Weights of a small mixture-of-experts language model, trained from scratch on English Wikipedia.
Size: 12 layers, width 192, 53M parameters.
Experts: 32 experts in each of 12 layers, 304 GELU neurons an expert, 1 pick a token.
Training: 327M tokens, 4993 steps.
Below are experts of layer 3 (counted from 0) of a mixture-of-experts language model. Rows are named down (a neuron's output weights, with its number) and show model dimensions 0-95. Each number is 50 + 10 x the weight over its row's rms, rounded and kept within 0 to 99.
Before each expert's rows: a language model's description of what the expert responds to. This comes from a sample of Wikipedia text that the model never trained on.

# expert 3
Initial letters, years, roles
down11:52 38 43 46 52 49 41 54 53 76 46 61 46 59 43 48 55 57 64 19 42 56 36 52 55 63 55 26 66 47 40 58 39 69 44 50 45 52 49 61 39 52 47 50 42 50 53 52 62 63 57 47 60 48 57 53 55 62 47 69 48 47 43 48 51 69 49 52 47 47 47 43 47 51 39 80 63 40 52 38 36 74 47 59 39 52 61 60 39 55 29 71 54 46 39 38

# expert 15
Name pieces and table cells
down11:40 56 45 41 36 55 48 51 50 40 26 57 63 54 53 64 55 59 56 49 62 63 46 50 54 55 34 41 51 50 47 57 25 50 44 55 51 35 41 54 54 69 34 46 43 57 57 47 60 43 64 59 50 47 38 54 55 51 58 55 55 65 58 58 57 49 63 28 48 46 44 52 52 53 66 57 59 59 38 41 43 46 50 49 63 52 53 55 70 42 42 51 55 46 28 37

# expert 11
Name and word endings
down0:56 49 56 45 46 45 52 50 58 45 45 66 54 35 60 54 52 65 25 50 47 53 39 43 62 33 46 53 54 44 53 16 55 59 46 37 46 49 57 51 48 32 62 48 43 53 53 64 66 53 52 48 65 61 52 50 46 65 43 24 64 58 36 68 58 56 50 39 36 55 37 56 35 60 53 60 63 61 57 68 41 47 58 55 42 54 39 39 54 42 50 63 54 29 64 51

# expert 19
Name-completing words, table pipes
down0:44 28 45 66 61 38 53 47 56 55 40 45 53 58 48 58 49 63 56 41 63 59 58 61 36 65 46 60 36 52 56 50 49 58 56 50 55 42 47 71 66 42 57 33 54 51 56 53 59 63 40 41 58 56 29 55 49 47 61 64 42 47 52 40 56 62 54 38 46 50 57 46 48 50 53 37 47 55 40 41 47 57 52 43 56 82 53 50 37 27 53 72 34 55 52 41

# expert 23
Tables, headings, articles
down0:50 36 64 29 59 64 62 53 50 49 57 52 59 48 55 31 50 38 49 43 38 55 33 60 53 67 58 74 59 31 54 55 44 59 49 47 63 54 39 55 59 38 60 57 55 62 58 58 67 36 37 50 30 56 44 59 32 55 53 64 54 39 55 55 52 54 58 47 40 55 48 57 55 46 56 63 70 57 38 57 56 63 36 49 53 41 50 49 41 57 43 46 39 47 55 48

# expert 2
Prepositions, pronouns, raw bytes
down0:52 66 43 39 42 47 55 54 47 55 54 38 42 42 44 62 50 57 48 43 39 34 52 57 48 38 59 45 46 43 31 53 56 57 34 32 38 54 62 41 35 36 49 51 45 47 56 47 51 38 56 73 46 40 62 50 52 47 49 60 61 55 53 51 44 60 58 58 45 23 68 46 54 47 51 43 67 42 50 62 60 37 62 46 40 46 42 35 41 65 57 65 60 38 41 56

# expert 30
Capital starts, Binomial
down0:46 45 57 52 59 40 52 45 36 72 42 46 30 55 51 67 62 75 50 49 50 55 45 67 56 47 41 60 63 57 40 41 55 55 66 42 30 63 53 39 34 40 65 38 45 72 60 40 49 38 51 66 44 49 46 53 48 46 84 51 54 29 48 45 54 47 52 72 40 54 52 53 57 60 47 55 56 41 47 50 40 53 45 49 51 35 58 61 45 32 59 45 53 36 51 48

# expert 29
Commas and infobox fields
down0:38 44 45 31 49 49 38 35 33 47 62 60 50 57 44 41 60 61 48 64 43 48 47 41 48 59 38 41 52 52 58 48 42 53 50 71 62 26 49 68 46 41 59 50 50 55 47 51 47 45 27 32 56 55 65 59 56 56 46 52 29 53 46 60 36 51 36 46 48 51 59 44 47 59 60 44 28 47 59 50 44 57 62 60 50 47 62 48 45 55 50 69 57 62 71 38

# expert 21
Line breaks in infoboxes
down0:61 55 51 45 41 61 65 27 62 50 58 58 54 40 36 58 56 75 50 54 38 47 37 40 46 39 59 51 65 22 65 51 39 38 41 37 57 42 45 70 35 44 51 26 53 69 56 54 45 33 48 53 43 43 63 51 42 33 47 52 61 40 34 63 34 42 38 55 53 45 41 48 61 35 64 48 43 47 58 55 44 68 30 47 28 55 56 49 58 56 55 65 39 59 54 59

# expert 6
Sentence and line ends
down0:56 40 35 49 63 56 49 57 59 60 51 56 37 66 62 56 67 50 52 55 59 50 46 47 41 47 52 63 27 57 25 34 65 51 59 56 36 50 68 68 39 52 48 34 46 45 55 46 36 55 56 59 19 35 43 42 45 63 50 51 61 49 50 34 72 70 51 35 51 43 55 57 36 49 62 46 44 37 67 66 62 45 53 56 59 58 51 52 53 50 42 62 50 44 30 57

# expert 25
Article a, proper-name heads
down0:54 36 45 56 60 67 53 44 52 30 48 44 42 39 56 54 34 44 54 49 59 48 40 56 35 62 63 41 57 47 49 66 38 46 28 49 49 67 50 54 37 34 51 42 63 58 57 51 49 29 63 58 53 64 48 39 45 42 59 56 54 66 56 57 50 54 47 28 57 51 46 52 51 47 32 59 47 59 57 40 62 59 64 52 51 54 56 52 33 45 68 41 46 35 47 53

# expert 17
Sentence starts, surname pieces
down11:51 38 63 55 61 64 48 62 52 56 21 50 49 45 41 48 43 30 46 52 57 26 57 60 38 30 65 44 62 47 44 32 54 60 43 72 58 68 59 69 66 49 61 46 48 65 45 48 69 63 44 58 53 56 57 65 49 44 51 43 56 47 42 50 69 43 63 56 61 54 36 56 42 50 55 70 42 55 42 41 49 46 63 46 43 68 45 53 68 61 41 59 57 49 41 46

# expert 18
Name pieces, pipes, semicolons
down0:41 45 30 64 62 41 48 57 61 50 35 36 29 43 50 42 55 53 40 52 46 39 57 40 46 33 70 49 61 44 48 54 52 39 43 41 28 53 33 50 54 60 61 46 56 48 47 46 45 36 57 59 51 59 53 39 33 46 38 61 41 49 78 50 44 56 50 47 46 61 51 37 54 60 45 40 60 52 52 52 50 50 53 47 46 31 54 50 44 42 59 49 50 63 45 42

# expert 8
Table pipes and accents
down0:44 55 45 63 56 38 46 57 41 53 57 37 50 44 59 48 47 38 49 48 55 54 55 57 52 50 65 65 55 40 52 64 51 60 53 52 44 36 43 55 66 70 56 63 32 51 49 39 59 44 66 57 54 45 53 50 51 31 48 39 41 52 42 43 45 65 40 45 52 63 52 77 57 51 63 56 51 62 37 20 43 57 49 62 49 50 50 34 44 38 66 43 56 36 37 59

# expert 5
Closing quotes and brackets
down0:48 59 39 27 52 61 55 39 28 37 32 52 49 35 42 47 43 38 70 46 68 68 48 51 53 40 65 50 58 39 69 54 61 48 44 46 50 52 59 56 35 42 33 46 61 39 50 37 38 40 44 42 49 51 41 55 42 39 56 41 48 57 36 42 66 47 36 43 57 69 49 69 49 61 52 22 42 41 57 38 65 57 55 39 51 46 53 38 53 52 65 28 55 62 56 55

# expert 31
Mid-word surname pieces
down0:42 52 68 43 62 48 42 60 63 62 64 81 42 45 54 35 66 42 45 59 53 39 63 38 37 48 41 24 40 50 52 45 62 68 63 53 55 34 39 40 54 50 56 41 39 57 32 60 67 56 38 59 64 52 60 61 52 52 50 39 62 53 63 40 64 75 60 43 52 63 59 41 59 53 50 39 59 36 60 62 40 42 56 54 54 53 45 35 61 49 47 42 42 62 40 49